{"hidden_size": 192, "n_experts": 24, "balance_loss": 0.000445, "balance_bias": true, "tie_word_embeddings": false, "max_seq_len": 512}
Below are experts of layer 2 (counted from 0) of a mixture-of-experts language model. Rows are named router (the router's row for the expert), gate (a neuron's input weights, with its number), up (a neuron's input weights, with its number), down (a neuron's output weights, with its number) and show model dimensions 0-191. Each number is 500 + 40 x the weight over its row's rms, rounded and kept within 0 to 999. Numbers have three digits each.
After each expert's rows: a language model's description of what the expert responds to; "comes after" lists some tokens at least twice as common just before its tokens as in all text. This comes from a sample of Wikipedia text that the model never trained on. Tokens count by the router's weight.

# expert 8
router:551422406506511545505479445483530594515505497528489481489505563454506570419524468516535491463514474480515440514479495517500433525471494520524502458574497496467545527544511470530457519486526524455543534472498463540472450452460555532520619476495436463507552476568498493512472533451580509491499473440494497488534608499412497478518471499475451438487536510523567472489532549557540457523479497528429517516452536525532460500485449538508438549519604479491501521481560538537516544451482559448500423536435543526513555541595489542491469466541548481532484454522518550523462573518523495455
gate0:484543517551471510524442545498466457480500469471522506492528482486515496577494509549529483427546540510477497489495518527532498517481614490549555449539457503503535535492426459464486461436542423518512499458540544511526390439459474477491490505538484531531576503479451513441499458436545478482542492551551468515528469451490538446524487475433472479511492548560524523531530519558486456449509548558495506522601487513496436431536473537534505523530496504548526520533575562412467470557451510521457460543447568592472501547556524530545483575549509478537538494585545567440480503535476505461
up0:517537502531503538463471506450489498525597471497537511524525464517485505453467496465493486528453534481463465459452472446527549468488488499454526498545504397507434465556514473508518522521501468599485529487517480574521527466562511545459486451432544491515430455442464479510531520447447511511423567482511559563418530526452559529428512548516472476469551439518447513589485516542590448522488564475522525526461470486503614579440574540494551463481479525449557477445455481489516453482530502481566527436535448518489530493534481524475496529506459536433480461491461554461500478471525433491
down0:539493570506459564534557557550433525481540522550422555473513519521484505498497523552476468470577494475543532518529523520419469517450495511460457499509615519498477493501493496516423461486493511527421487504450513509517506465518508426556559551528540462553482548546549571447508529504454402495500511490550480488486562463439509513526469479466478530566493491448512464556505425563553501525485427567456442549502517437476496467409495521463504517520454549551455447435487531535601423492424520466515510486506511511454487495491494421508500474431526502486499515438491444487513521463526469554
What it handles: Infobox labels and initials. Colons ending infobox field labels such as Born:, Coordinates: or PDB structures:, row-opening table pipes, and capital-letter first pieces of proper names.
comes after: "\n", "-", " |", "|", " the", " of"

# expert 12
router:508531415498531512508418522411565563503479487515488503525519484514511548420479446501544416437477433497484461462572525459492475505456544520452532393464442464465536495561514443574462480491504526519492507481512494485449521466486503569477497448545504500469513466540471526490489484515595542516485427459491474536553513522532515514494496493524476555475551522511547527421485562540519490489523573468485524556446489530558476491505487429498454525482514476536418607459608579523494550501433563475496513542511539521522503537512467581506468442466550551512472479537522548509425499492545491524
gate0:540474431483546542440463564482519394469442496540511573521434463510575545529471541512511496496527431493526495501532457488446447480436555517450527583571468452527455466514482472537547573482510519513428446545522447471491492422546450526515534484502566491546468595535449464523528486528485528477470386557486489499505522499459471453493458501457493525508506429531435506537506568482511461496515525468502464591496452504496523462525546517499603498469466556485505575493449494495450517507467501446447554463462573462471566506488530526545528506483504482517469450544469533435495480531496462476
up0:530495538459503478548421505526465505486514530494504519466417467572544466511452504464490533564451440517510538545469492472512456512447486530468502510547509465502479496477534474523561507506521555442468466505465511520514516472595497541509461464473532522554572525485401510492542457460483519505493463484481446552579497578569480498508423482466454550546346514438469516474483467422522496539499505464500415558561482514540549571499551507479505503507432466489496505492485504581495511488517562508466565519501511488553441547461547557597422556553524484521470466496488531521469480474537511423
down0:493502497472461495457522459432517525486477475489446510507456489504532443509483516423522498481541556450477508483508494498491505450438445475526494552553447491510517436515481525499510512516546490507470452444489509489488504451561480510491485526558561473509528495466410489539509454515482569452495457583466461477553527464493501512549421523546498501506419502449512471433519448370470525416477452418465473515538498535505553521460461431484466393515480512425481491438443529493515557494542497521468426546494518482508505517506438506612370500528572444518517534521490483498562486567504549479
What it handles: Score and number fragments. Second halves of numbers in sports tables and dates, such as dash-joined scores like –3, decimal pieces like .5, and year ranges.
comes after: " |", " 6", " 4", " 3", " 2", " 7"

# expert 2
router:534499472506502577549499556438519530510494466487541496461525603426473492494551528525544485491511476462547503489526437486527497563488522536487409479493538505441536495550545437530477501475424513457531450449561427508454517507499496501466543458546465484447506490493491553531454442478555546537538413462445477506592481504432543489483526554543464564477584500483555506425490560525558456558524481505493491547486523547514398538518422456488449537463517399513498518449520570563488497468480528417475493528446475516478548521555489505529459486475486476457465471509489544542498529477528459440
gate0:480446541449442439550492584552480529490477530495447529474548571477466521488483500534486526542543448511481513564589501567523516540462542523432540512496508543437476423485521462503570528476430478540495517486458515532495483519518473470506460489519425482551402468426480450405478470494504564475470500507532533532552521542479521522471434476509463478396533472479487566480435559447470553475454456503545600547497484515572456554444502507474516442564511532475516503466514507492541466536492465467511529476546525472445587519466429561477473519474597470465491523500511512520505460524539502507
up0:422569477456527560493525530493486475579507518482522449603488445489515560513498521502512559486492542522497506485485503472496494448443445442557448502488477540501514550482510475489466488550496406438515493527520458464527507473571579476554560499500534450476491489566542515563496510530449475472469486477500454569418476501532495510484533512490561510553525523584521532508429491460479464532545479508391443401533526479523508494546430524498474528462490498538482524584443516490418555557503578492519467489509481502473420432470518517528508516458516529552531480506509474504515413429579485572
down0:454476543469478477520535461479522514501576555527480531473509496428444512449519516511480542483493509554482513518539536484492418452524440483476497558456527485504505568531554499483484535367474621503524497478581473486474499466428481474437496477442482473503538462499484545480509476547477538480431492497514456463450486489499525492532472567526461550497517589440575477446436440578462487486506547409453540430551501559467479516549483526496537476537535516594498417511509424497476522462536560509562498504464450511496497474453537448494519514539560514525557512511554485506521436473457466443
What it handles: Determiners after prepositions. Articles, possessives and number words opening a noun phrase, usually after of, in, for or a verb, e.g. the, a, his, its, two.
comes after: " of", " in", " for", " on", " with", " to"

# expert 5
router:524515418498497516463500448485536538471505468534462511499538549433501531469467553503505397522491427447524464516528542536502486509427532537445486443505504504473491545538516504509492454475502574464486468440528494537514516436453598553472575485582492491431493388514498522538494458486426544513581461439525480452546516546509495437541443566500494534474510547480512554455543552566551436556556507508473484501402525547513501565414490475440488519506540527468494489462462516511508559470497493468479475533455540525473522494550457613535473467479560540476492433523498515496443523501510488469
gate0:466473487500481500475488465472440464520492466520484505486563452449509396480514500473488532570454429494479477546529552529555526484528503436411416480536499518449436459555568553463460463506504487536477464430542483511515481464515549471549392503493508463370488566520516471468516473587432454523452447468502495496574492474430457567535453486485519498539532514568440474491479506504546483493513518485438493565465536513528489480515515520575508515479503438518531531562493454559515557531536449527444454481469502455559538567513543473462502538509464497439560448520530520477463559475503458476
up0:541505483517514510493548558508490500505486460495512502509434504472469476499512543584520547548558528498500506490572491605527530493545565454487466511461543503578531558463493546522499507494476484552576456472480551496524489582530472545556519546512498493466518509531477429440436544533477485547541550526561477484544522495509471500460518552403460444529544553524477521479547566582505504472503512559490517536539482529518547482483561498436537476541515469565473442462578545469508491512562463466477420472458469452484533528555612490548566465463529497551509463543474530474478622560469470508
down0:500499570575559518490562463425530435493475535468466516505491477545518513531439505478435553583493487483551489512524491594429572508513496436534476499489480501525446520553466501524513468481538471506550533552507466533537508512561555537519518472498463518537537478450474484458467558464565498451604545455560429398513450529506457576445517544494477512492494540509516502458483480474520527445489442516522533453471575564415475544573496501491507505489451505555452461510502462505473546540521457516484515548490524480492575554533555607527545451563523450467474439528495486508469469537549467529
What it handles: Name-opening pieces, punctuation. Opening quotes, parentheses and capital-letter pieces starting names or nicknames, such as "Sonny", (Colovos, Siddharth, often in lists or tables.
comes after: "\n", "a", "o", "/", "\"", "i"

# expert 6
router:526533473459553571502449468429501601497474454523518480472486494433518494429510541490541486488436441453503424578546537474523438547435477489436446496537478528540547470526529532543502455447513545453501480415530506519445486436464505580529532439527531432488548483551525493530507522419508494496444521463500498534550479572458547509487502485540457540474578558449476515444543559511486455535505500440495501536444506493523488535479490515428487538530535514449530526506494515532458530434466505504483466564506529596472565537559522511490482493506513538539464427512526511621479507467512446447
gate0:479526522443444493529526458485433526504555539516468499470593536461523498558489457483436483443515479568467502496486561497550430566556498478622535457522397471473521456513492496544480548497542527504507460490479519530511480447502480529520480466474549419524487552441468508508480492596538396538480497458527536446548532470435492486465456469497493464503504470480448538533542563479498555514518457499498547462551469430536478537461481520448462570385498456537451458490485463484511522494533479559463456530529548576474476507510477446422537553522485555476444543512561503493505495522447516455
up0:405540567461445517541451452504499400405533538505456541536527496520468490476477544502485431461571472524505530439475510444415479579443535542556497516512444497508497462496524420527441521467523464437562439536490534510526489552482448489561488440529523526575457446471490474444531493553475495446499454415587455489509485537492551467554526408449528537508444488542523568455535484477532499563479512598500484494524474515513539464418496536421506524508452461461497444511521510480516496520498509450526484515531465487504480484548504458544447448494488530504460495468515562495484462509461518460
down0:512489442433518506511522508470509544465546467516545455425557470523469548487440497487483576473487505449471452582577447579507527532560604460502521522470539551479467449462542489532486502567525545476475423513453451534584389536497460517508463502407519527524505499471540531491484539503545527499477480581446517505493534583475513510479489582507507436496488497539504501520435488448502539483450457431500543453548563472538455510494510450442499586447538406445453523501460461454525453498489524490510449536475459512475495515448511500501525488497497525510529520468526464423567515459540469537
What it handles: Line breaks and headings. Newline tokens ending paragraphs, table rows and infobox fields, plus == section-heading markers such as ==See also==.
comes after: "\n", " |", ".", "==", " =", " =="

# expert 7
router:574436432474544600511451463475520496482476441515545508488542583481416598471542534540492462474479398448525453498520554457505490482446517486473470416501500512480545489519532441524499521472467509498504483502543511503488446405488510504473497429557446421454467437526425567533497472515502534494501530443491489463504576515485504428472506539530467502498562516520539523462529539561519507623517529452498482484462530500505497541492429461473491501525509446506454567515561502530484538490495497518502475592485534471502556519502509547564494500456537462475478522519504574586479569506535438454
gate0:464476488527484499468487559518435504513480479543514438523543481524435572470501446472491453584500491476583438542552512531468560521521494523487484530478542455497508449528499512499435487502462518457443455456523584488512543501495494525410566493495356462528488518505534526388499502489504545529442535538473572450480529461594504517528460470504461484495547485479499486478526432497456478585550500494526541513559496515530553529465556430459501506477531464500479562488595494489544480566458533532453499565392478483476511478544486492540502556513432492520441530529501508546493468484459570533
up0:483479522446526529498522504509477506498427469550469516529517502473434547415543427552465434501477529552558537546513469580518541491485448511500469463433551470379516507531532488520485479469501542533455517484503534500586587538511507488485552471524447461523444447492502463519549479434548543505432518529517465426431445473570499471489470486553504501468617469482495491532485473504486524591459470509479524433562496503608567510476548468440539469495484494482524492513515542495573511536530476470477517612431462536437512464504493482535471474554432507551466534497492527494497495506464488535
down0:476509537465535555491554471471501542612422538570525463523441431469440576492515501543449507618448485497550446488475526585568517566459493502509487515503530458467488451418530492427536510488469514542443510515542520502501451476472517493550580439459498510592490488514428492441565544477557525538465496576513513473544461440498486491500470504510499499474545443472561503480467526514507435485447464501492506451599472498524549508522529535489535459528475475522469544533531508485548541542452488470510454535425462488539503497568457490494508492548468495551564541515521474466542437527444506558
What it handles: Word-initial consonant pieces. Lowercase or capital consonant pieces starting a word after the, a or a dash, such as r(uins), n(ot), bu(y), Ch(aguaramas).
comes after: " the", "-", " a", " and", " \"", " of"

# expert 19
router:544528457528502464476487574399533523554485401463474519451495534470504567416452499481492466476373506480505495516515544495520504541470502529520513471539520560442523511543520434549438486520458555507516504433565437526498445415412558509532489400548507426519483472500511526496446463483490570534442489458497452448521493539465542446492449498500516574517573563477556496542515559536501461537514505492489482542469491509503475516457506476516475507422548436496511533490528593544501483501543532471488501509482525541484507580567518514483426451442520534436449501511493488502470531507521490446
gate0:525470469468470470464511480509528454527461520467500540468557483615436507558533433493543494513462511463537485574490473564446521511535507501471512465552431457507517516483471500478470478483558494517500547488450557589562497522496542523435492550571479456509434467556450501529560541519504495471497522470435497547509514478486524534524507505519519577477536580511537535472541531529434548527503447450422562550515505471634503460493554456564465471472463482489467498520488529500526534496542481417531462538548484506481558488505526479587535456490430420475420508466557450523463505476418534521
up0:412537412575466482494526525478508527519580591496574519475555503516430455478439534529467498465442505502532506519411575440541512468581528520447507548541414469538557501506472460593465434545527504529491520511509536563436576521447506489562475493505515491421509477539470548423481494512543503503476548553447447548475500556480473501576500522476475508498460513464492524534546493531518617564498401471524511544478484504545533411493522518548469452476513489519510499515484527482486526570539505540498472572488474483489501502546507509544508538448472515504450538504492509544552527503520487455
down0:410529594452430468538437526497463470501526482481491495501465465495570486482440499476476449522491524553555540441498480490486512568522527440490496513539469543465490481513500515437572535490505478492493515513494434454467457496499526457554500493466490622488514532433522526520478528575466452536479469464448522524520516546476500533457495477454459474485501530518522516482467444454465481540485529396528519410495533524464448530547521451546534505535432560566507495469505560455451442546507460499453477495444523487527438539449446473444500453497569480494556460474401426457491393516477469568
What it handles: Digits and foreign script. Digits and number pieces in tables, codes, measurements and dates, plus Greek and Thai letters inside non-Latin text.
comes after: " |", "°", ":", " 1,", "C", "9"

# expert 0
router:562463461508549542454472523506560545518492463497499504521498491496469561453513460507540479515461502461559467552560509502487500524495458487493452466505524491494553535547581420548456510513484549479488492427547434537537513468477521490496478483582430463479580473541492502480498469481513562553513461541435433491501533545494463482469512526515471501500524505468468553496522549548534426537516507450500475546456492506495454509459425491430532534524540518482427544439527562566434530463466573456480469509507523521545553611565522511512490505504620489518510427518532493483394483385572517522
gate0:478499508468476559514539507571596480469557490479495484517535441519529509527462439572496534483525511440514478491529524519516473550510513465459478457544502478445550570578423401499480517490521483507522482505510452532451525532456497484544532491468453441509435493428577487440482501526530476503542534506422543531613563508548474450485478590545464448411488490455508536463518580479548447485475508501514425494477527525529533502529530528467568500555479404556520498460517513535535501562535506511430505484529480573511447568532532511505479461482509481594499435493513431537474537464524503477
up0:541487573507475503497522470509464442517470531492499536467465513415534488554473525525504495494508495410484548462508501504481406501493517535551480537455540421500479528452515537450526438459470510522501543508433507545563479518467469481489454433498506456483519493488513560591506438495493505450518485519554497538480471549432522525576524519484606507517477457541444530605493475497501519489507522506511483559395539435525466551516483492508447455493529435429540546517469544498487475482463483586495448523461519459442625506464509457447506540431540447463528531515487499519453474531480392552
down0:481509561454592464511573480558532513528426511527523475481475490472466531550497540480514511439492472502513497548609565480479479506445502522409522463521476504459492410479463465551447450559485503538496505487534466502415467473535554544576493501476514441473488501470493476496476545544502545514490491468437478509535517518517540507546475539585548492518515438506468553506573467491516555537519487517441448496378505457492510531530544527449397488493528423550587476465473494500538522500463516496475471453409500483484439516482558416515484499465402501536471529577543490538476551506514486487
What it handles: Line-start list markers. Hyphens, bullets, asterisks and pipes that open list items or table cells, often after a line break, e.g. - Died:, • Density, | 0 |.
comes after: "\n", " |", " ", "|", " 0", " 1"